Weights of a small mixture-of-experts language model, trained from scratch on English Wikipedia.
Training: 1266M tokens, 9659 steps.
Below are experts of layer 8 (counted from 0) of a mixture-of-experts language model. Rows are named router (the router's row for the expert), gate (a neuron's input weights, with its number), up (a neuron's input weights, with its number) and show model dimensions 256-511. Each number is 500 + 25 x the weight over its row's rms, rounded and kept within 0 to 999. Numbers have three digits each.
After each expert's rows: "mostly gets" lists some tokens that are sent to it at least half of the time; "gets" lists some tokens that make up at least twice as much of what it gets as of all text. This comes from a sample of Wikipedia text that the model never trained on. Tokens count by the router's weight.

# expert 13
router:512533475482487502510529523513469511493467529514532459552519555466525520498540495531525500502462425464513488463519525481540517480520511543520459507464495482513539522538461499507515508519445520511507475507491484488493488524463502475496531512514514503487497524540523465510496498492503509530464482482508517485513480473482524495544501515490483508517473520540519501527501503453539498472478503476532469540499488454552513494532458531537520505504485496486508496483524482477501482487523459509504516540527522489490513481462515486495529469500495543483484533489520525479492483536491482509494484497479512442487506482483472497509464526496501491514506509491535475479490498510549465526434526495534510480510502527493503511558478489462507475488508539492485534493525505490514473537496469
gate0:484501468498486526466508547509491452516468516543513528516454492509544534487485462477505469455481507507510517521487494484503495506491465506529452489458515546509511496519478506492508508479464552522519501553521475532502503520510494529465495491524483501500506474515478491472480516513518526468487483493485520499513482522551476470477510529451482500471569476520519499499541493531466461490478465535501499466513517503513502500512513489532502498523478510532457502486503493470551500483479461515539457508522469559539517490518495531508478535460507524538498516471497520446529523499430521487507475476499514490511476520474458493505501465466529519488522500488486502491507462499502489500529477467532516506513498518515526497508485526543546517516480525531457524487505491442557479509487469
up0:524475518480493487523504515515510524515476527501526529506507530496506504492469536506527507466496531454519501530502475517534496490508526509513530491556457480525473569495490505483523522475504547493472534473521484499461496475515552522522495499533515504525507537479460518493495504492511501527570520510552488495506471485487467508490492487492504468481504481488502489520511536518477488514467525496493503475525498496487536529510493471487467536446481516490581487511484530515484501459496488488545491502524505464522485516495468497492484479520524513543517519479488472540437525500506495497481528492543509484499435519490460455495518545508506520480564507438510486457516498457528497536516495545498522479497538463511493518446497486544524469500499477502426532511510486468519505447494521
mostly gets: " \"", "==", ".\n\n", "===", "===\n", "==\n"
gets: " (", " \"", ".\n\n", "==", "\n\n", "==="

# expert 57
router:512527461513475509495505492458512529506481508488541465476515502478509533486477538490467487540535486473529567464475476500508472461517474528484491480514501490504494537504455541517489496514550470495513497489525510515541490506501491517519507499484504507480497487496471509497501535519472520478486501524509480463488484470486501501479460485556482465534468550504494491573509502495486476502501478510515524535539506455514542479486516495553512447511462501516512492497524475488508512530499543502485526529447487551483459501489514510494492492435479514498496456496433510522468532501495502500479510485520501505505501514509545474521536491432500490552492540487494520523491503475528533455473511543526537493493470511511535484556505495484543473452487499514509506499499480494474491488496488
gate0:510532508488533491514550509466485484469486533489495478518452485493475489491496537528483440512486519476565521469488477513522514512479488493542445505527506513496526485482444507573503499484537508496509489489497504508489451487478501513533516499488497483485504545520499533480518496491486487532515506496521459497521474437496527526492534481502452502512536520475484546505514487522490487504476537456501520481542503529506533508513491522471529506516496517492505487482512532494517503488534515469464514499489494538507528543496508478474524494512493523524456499494507470520522532474498469491485501497481447503470535497436514505521488477504467507530496519463491504525528529514486501409483495491481488489436516518488558520501512437486490509521471485519512506491517482496478505514484495
up0:504507472483496495492511498478530460501480484490450488496486499488478491506499529488465465506440520469464503497511449512497484552539497540511510478499488475511515485498477511503536518519471505526458517557516475507524504477488499533513516468495506506501520492507544496480490465493560489527476540514498471483470464536472514460463518542517521500470484488476482479465485486452532501453498505552450518461451501520476522485471461492501506490534494544510524473497524441436516470487512515511492517474446497461469520503469506489476545495491498465492500485501528469501451469527511520512515479511521475524542504469491520541506465477500491545504477469543444505501441478556479546486512504506474503486485511564534509537538488492462480504494530484459525499502503491529495509525483509
mostly gets: " F", " Be", "-F", "F", " us", "iz"
gets: "20", " F", "19", "z", "as", "F"

# expert 19
router:538521505536447518528531514488469424489488497538480490536516527513500484474505470495453538487507499488502479489489476459483523458533475511521516513479518497538517541459508536494465472498520504484543474514533498511501497494475504504506527489488543490522471471476472510539502533453458493457509482513495476480540502463502521458451507518507490466542552512511524493553472495462547506482496469514496505536512510516519533532530501514501512495476446497531495496492509503532525525463520486466457522512554520464524536447505470490532535470521519500473538504520504496508505530470517492484507485477507512519503492471532466474516507460491520468499484476480508503508487490509524545492459505489532516471483443514544507506525492443519505474489523485481480512499507477535495486498455516
gate0:498525493510549478537472515524512523495513485474441511492515513499463453511474519513501532479548481483487520466466507465500472469504439504487499530509504520505481516510509454439493478523498499501507513531535458477479479500515461509520496521516495478483499464559500531525532505504508494462500494505573449482483557478504470548462509462532470530478493531495512515508497498524515499468479503486513530469501486505490500477490532547479490501507507494461527467526493480455495498533485518477519502504527525489472473527501441510517477541488512474493468454553495463511466501449484463502506486504520499517509542480471489478507494489505522501489498529491507525500509509486476506527502480491514474454501527493508440525519516482494461518495511550542490487467534473474498487476502462
up0:480459505489508472479495522450470448519497518476436481466488526472442524506491538487446436464483543462512506493508488496495470523494536504530524480482486484504467528542518524515481492504503501456507490458486503523505503487494491494532490503465481488479476499516499455510518495478524477523518491485480500488534518534489509476505533532467553506534513532526520505519512537529485532502484489429494491522520558518518474503456488512502480508516484535482511535510531508475497493509521483484535465488522465484466519526510543540503506525561465478490486548490522548486454489581541565522522520507531524487465536505523478509500506537521466480499527510486524474521501496515539495469501498546484475544492550479503528469468451511480519500513513517553508496476489512526495571541507537
mostly gets: " N", " n", "%", " k", " JPL", " car"
gets: " |\n", " N", "%", "|", "N", " n"

# expert 43
router:494486474511518488472545516522508513504489504475510501488526526481496515497500493531494493485504481460494465517475478463479527501511513569474479496502471502497528512522481490472500460477506562513503503499498544461528506453480533521527510498480518488477480506499502541485517513505529548506491509481478513517460496473542537518476487504510460528475501477522551485523471509503520498482498526483541478453482460441466487520515475516522450473503496529505536521540534439468480484515503504468486447532494504547435487478516498482530459497452473499468539477507509464553498527531474465463504499442498466495529445491522477480503517531478505481553507540502505506477542507459488492468507541495521518516477485502471533523527496509507500487489519523508472462474535483494547519515526508
gate0:496507486532549476541541514476474500507472460503501491498443492497519505482494525551452510513487459501505498492530515493445503518485541521486516482443505506465499488490462540496497441474479491501517520490486542532514490494509522502509551479483489535480497494526492503519525530476513477478492527505511548466493530464506493467525504485532506491540486512463467477532487491497440511469508525485521509521513493544488523470478474478488503506533514501522521496505506463497485524466463531473502527515502505469465514477450525484518442496519474484497508483450491466509507500496549510444515505493530489479530460491504520532449549517483529547503479463519483483465526493516505485510479504451528523501488468507491488539457509500459462454506492510492519504530487510482533493537519500
up0:505467519511465500524539475490485492479508471505494507480490495489453488481497467483524528484518506470477525468496473498466527475476521483464506487475459490467470494546465485525500512488523507513534504518505487496512449490533525517486537486520471507487525510503516467467512502504493470495482472500439505544480530513524448466504499483499523548503554479484463479511492463480483494498501490467544480492482521556485480491503492486568537505479485489527495532502512449508491487502461504506516501488534424449470492518525496462475488532496493514510511497477465495504512528530529470491506483499497478488513491519522541516497522492507521512536468495511540494500507485495484520499477504512524491540492492491499516485543498514513489488466479500515489485562482476525496484498560482
mostly gets: " ch", " Dr", " dr", "r", " Ch", "Ch"
gets: " |", ",", "r", " and", " by", ";"

# expert 25
router:537508493532519476524467510543451484503481494508458482502479531470491531482481466504526520541522499485521471514506474517508495489494506568514455527504517499487498489523489479485457497473547517516515508496499525458530499474499487518490521447512530444520486508477492502492504495473522539496502523509476466473516508468515530504491516501542510511498526526537551509509505508499520494497499531515497463500501469478531525561481519524500498489493536503499526478505475523479507491488469478493471470539489496500518473485512503512505454498498496506479481520506513499499518553505481503483470442502470470489494494524548475504499518528445567491525538491502575510537515479498502487497529492458490547511473456523474476481529515476476489484476509490505503487516481517454483496528488477
gate0:487495523486506513508492500504484473513537482542501502457527549513580482502571506462501501533523526492509474501456493477476531504469472532550502533443477547508496462465531496512452493525499520509509491487527497516521488492479511489472502504495511485512529454516497525495521476492509528509465546521518571514497533497487583462508449487497470470454453527498502484525463501476536503473527450517539510439488505509498509495491463509501507492554534481479512530481514546502459447501512469532534521496507531504480552514501516482510494527503449473504521498474532494501511496449489481462533526505532489548511493530508503471528504478484501494515521486536481490466522507500501505531493474506481502526524502503525468498488530482493503491510502472455492506523525544482512505471467502
up0:466476515516500449510508465492531516469473514523505534484488468473526512504514520501529462448481480524491500499464478465504478484497470507487504524522498500488497506476523504524468503504450492522508475551551524508447474486531479467496543477481501505517513501486502533511509467506460470457552509519504480501490514479549509510500475497508452482515496524517539456470482427511470524479462546481504465549436522490495494521499513521541486470470491471502524460517507490505513507486505522469545477485520507465504474518543515441491559500501513480504524485441485484507461524540482499514537521478507505520485490533477475512522502473495539526475466465479492482500489487466496492513546472480526483542530512526495472506516566499479491501531514435494530513518512482499542499518514501
mostly gets: " under", " Minister", " President", " For", " president", " appointed"
gets: " for", " of", " by", " the", " under", " with"

# expert 9
router:476526477498477515547470517517485480498509510495467479522493527540536520511486495525498496509515483455494500473497477515483489487516581533530508514490488504494498545508490507512483472551518527511473504495483477475479508501495493510526499446515528482503490485515486499503486503475521515468530510480484485481473489462499548515478570541497510502513583508577507482534476514482466479564497533494487518545485488504487468550539508491534501496468507549500526471486505489515474480488483411489489513517498526537524472500481498531507486540477479516495545509510509500489519510534473510551467494451464482486530488497501516497526510533505515533550507531516518506497546500503537554502535509497542521449460474479515539507529507490482583531519552511479455489505477450459485475536485492
gate0:503528529470498477488514504473485520469501502469456455545505531485450518486469481543508476504499493495521478506549528506512516521475508535518501462488494469488547500431498519488486512471452525558465542441512466454502520489484470490473527511546455472496509468502541463463522510524531514485469503482520479461527529516508533470508454507501554487533483537540509468512547464481528473494485517482503505513521472508465540460524500470499494456494471528517488485526483541492532511503481499485507472510523483516482504510467517496482514476485479501547586493489475516485501481529473491514532495493536538483534512517552530523475502499530465511503473532484521512497492472441483509500496486458487504524477458524499507495508479515479479552479493514451448502508484485508491509488497519
up0:511514509485474515517484476465502457496500468537492461483502533541476492477442513539501516486545486563495532496486471520474482490493465501510481499488501521515487545513503498497502470501505512504477469533454504510514503482481484496501539515518497534474505466499470504493526494471438508498490510500485510500562466497522492513525524465500487490530518509532490503491499511518495480563490519518509492500511534520547518483510502533489510447510480494482492515543474517499502471506459449519483546489459483508512523538518457508486501513455516540541482504514467524474488508526502528506526467499550500482516509499508476511475542536477471523485469490462569516475480506463468453512505509458450550490554494477490483499515511500476513535504530473532454508477471545542477527497490499
mostly gets: "   ", " FW", " MF", " DF", " Turnout", " However"
gets: "0", ")", "1", "2", "3", "4"

# expert 37
router:500489443527522564513510525522486467507498488524539475543560503438490505443484538481491506524464472477502478523481486486496519496529490505481494509504499461489514529518487484505513524514502472487458475485525513531504486495493519496504471528463516492510541510513520520529508513487509536524506540480488490522497520459508520481552509478500502479477510514522539494510494456505531482510535466460492484509477448487506519511507519540560519497548483547497500493493513481447478456519494499487497520505487492515479469484517515508470509474499530496501513473522531468487540505516509467489446507501492502482485482502523500498501481555454481465528464440526491497527506463542502508488550504483512470509469519548538520504528514520507535534456523503489567532514501509494508442494501510
gate0:463484458541531503502512489521557546499473499532485517554541512429476499496467529433525495504513469460521499523474526489481500514536500520491533504531490550523494517522471515459498544489475477481540549541487515498491470480519496475519484507511457455526497506537494513509506479468534498519526458519499506422481504470507518491502475494500521496488508495523506499490498499551510513466554459477467470513502491498472506486463527544543511474460519491476518482502521484456499495511489523519505519515499466497469466517510525483485488501481521555464552463530457520462578481499503504464504471532518463424506467517532485498508505488499468487510485494508464507490461479515535498488500548512499525481479516515509540485443550500492490526505508512505552505472509513482514485466521476
up0:511504505476483498504456471475525470493500526533536504470449472497477492503504514473505479522488495534493520509475496492483512513492526511455488511581498464533520480489472535481530481487509500471498519509530505537489457472519519487534535526462563519499475565487478511534494495555494501515496498492485505515466500530529526525480524522491479476538543531520511508538548494498515485536507527528459510481462537468509484481539558466467496496466509495469558454525469541479484517492508472509469495516469500490495527496529530497470456487501524550449526535468516482488471508509498468516503501508537518525485502473491510495492507529505482520475517517482504481469475502499493510514534474505497522502473536517486532465522455468558525518476485509509502508472517469529478502479509508
mostly gets: " cat", " cell", " bas", " Cat", " tem", " ide"
gets: "\n", "at", "-", "est", "it", "ant"

# expert 20
router:501471465518481559528535477494498458512522486510512497497488513543463502530495477487459531506481519466492540501461464481494527500505534547469475499488477510477466502494464498476496482508507504430488503442532466508528504523535520514522465514509491510508510462533454503493546493494513527506516500497517431464499463435508510532469524506544454486477506467557480510531529498506498493487459467512508492535497476475510485495503483472487497497514523560474521511473544470471483531517532442482492500482467503489550485492453517500511491476482479490527533516481501497512471509445517522487446507459513495514515518511535510506503514508452472508497476485491535486507536534524524495524520519461500556506459460496484514507540462499521521455533483490476512511541522500499508507523517499
gate0:511468478496481525495476422519502484475497524476488506467505514507496537521527477505485529540506498444472542515504457492501476411542548535482458512530526515530514481509480531488482517540501513486483463483534453510484513468510507492488468535512476535514493529503511473490475482481506515517554474479541484495516486491473529557496498501544493483504516514511493528535471519483491515478488449554531529487544503505501485508498498543483459485523494499471537489494498498471529507524517491470469534504524466519474491511488526497487486494488451505499507555474526452507503514481479528491547502498542467462505509489489505528513524461488476478534504489533477529516502502482476535512477539471498507485501518517515451442437543495514478513525464497524553478464461498527507538494501508
up0:501525499465504517495517494487520515502497541534496513483485526508531475516499489494449485475502479480515482503489506457464545500502505563523539498487492481545482501519491520518508489520553526460482520457501514492470500520489514500437463496503489516503491523537525484521477514470492497532518527489504471506518516502506466511494498479504470535489519505522454500488487463505504546527513528479503506523487513537486471451511497503513502584495475519511497490460477481510518503562537478533500490546528486527484491497520528530521489531536542466486517505504506524494532501522482406477537486465504520489479524499551500482515509504432548508459516480522525498487524521535505523512501517459474525481469519518507489521472461551524539497476521520499494531514472518494495507521538505
mostly gets: " f", " F", " expl", " inf", "|---|---|---|---|---|\n", " repl"
gets: " |\n", " f", " F", "f", "in", "F"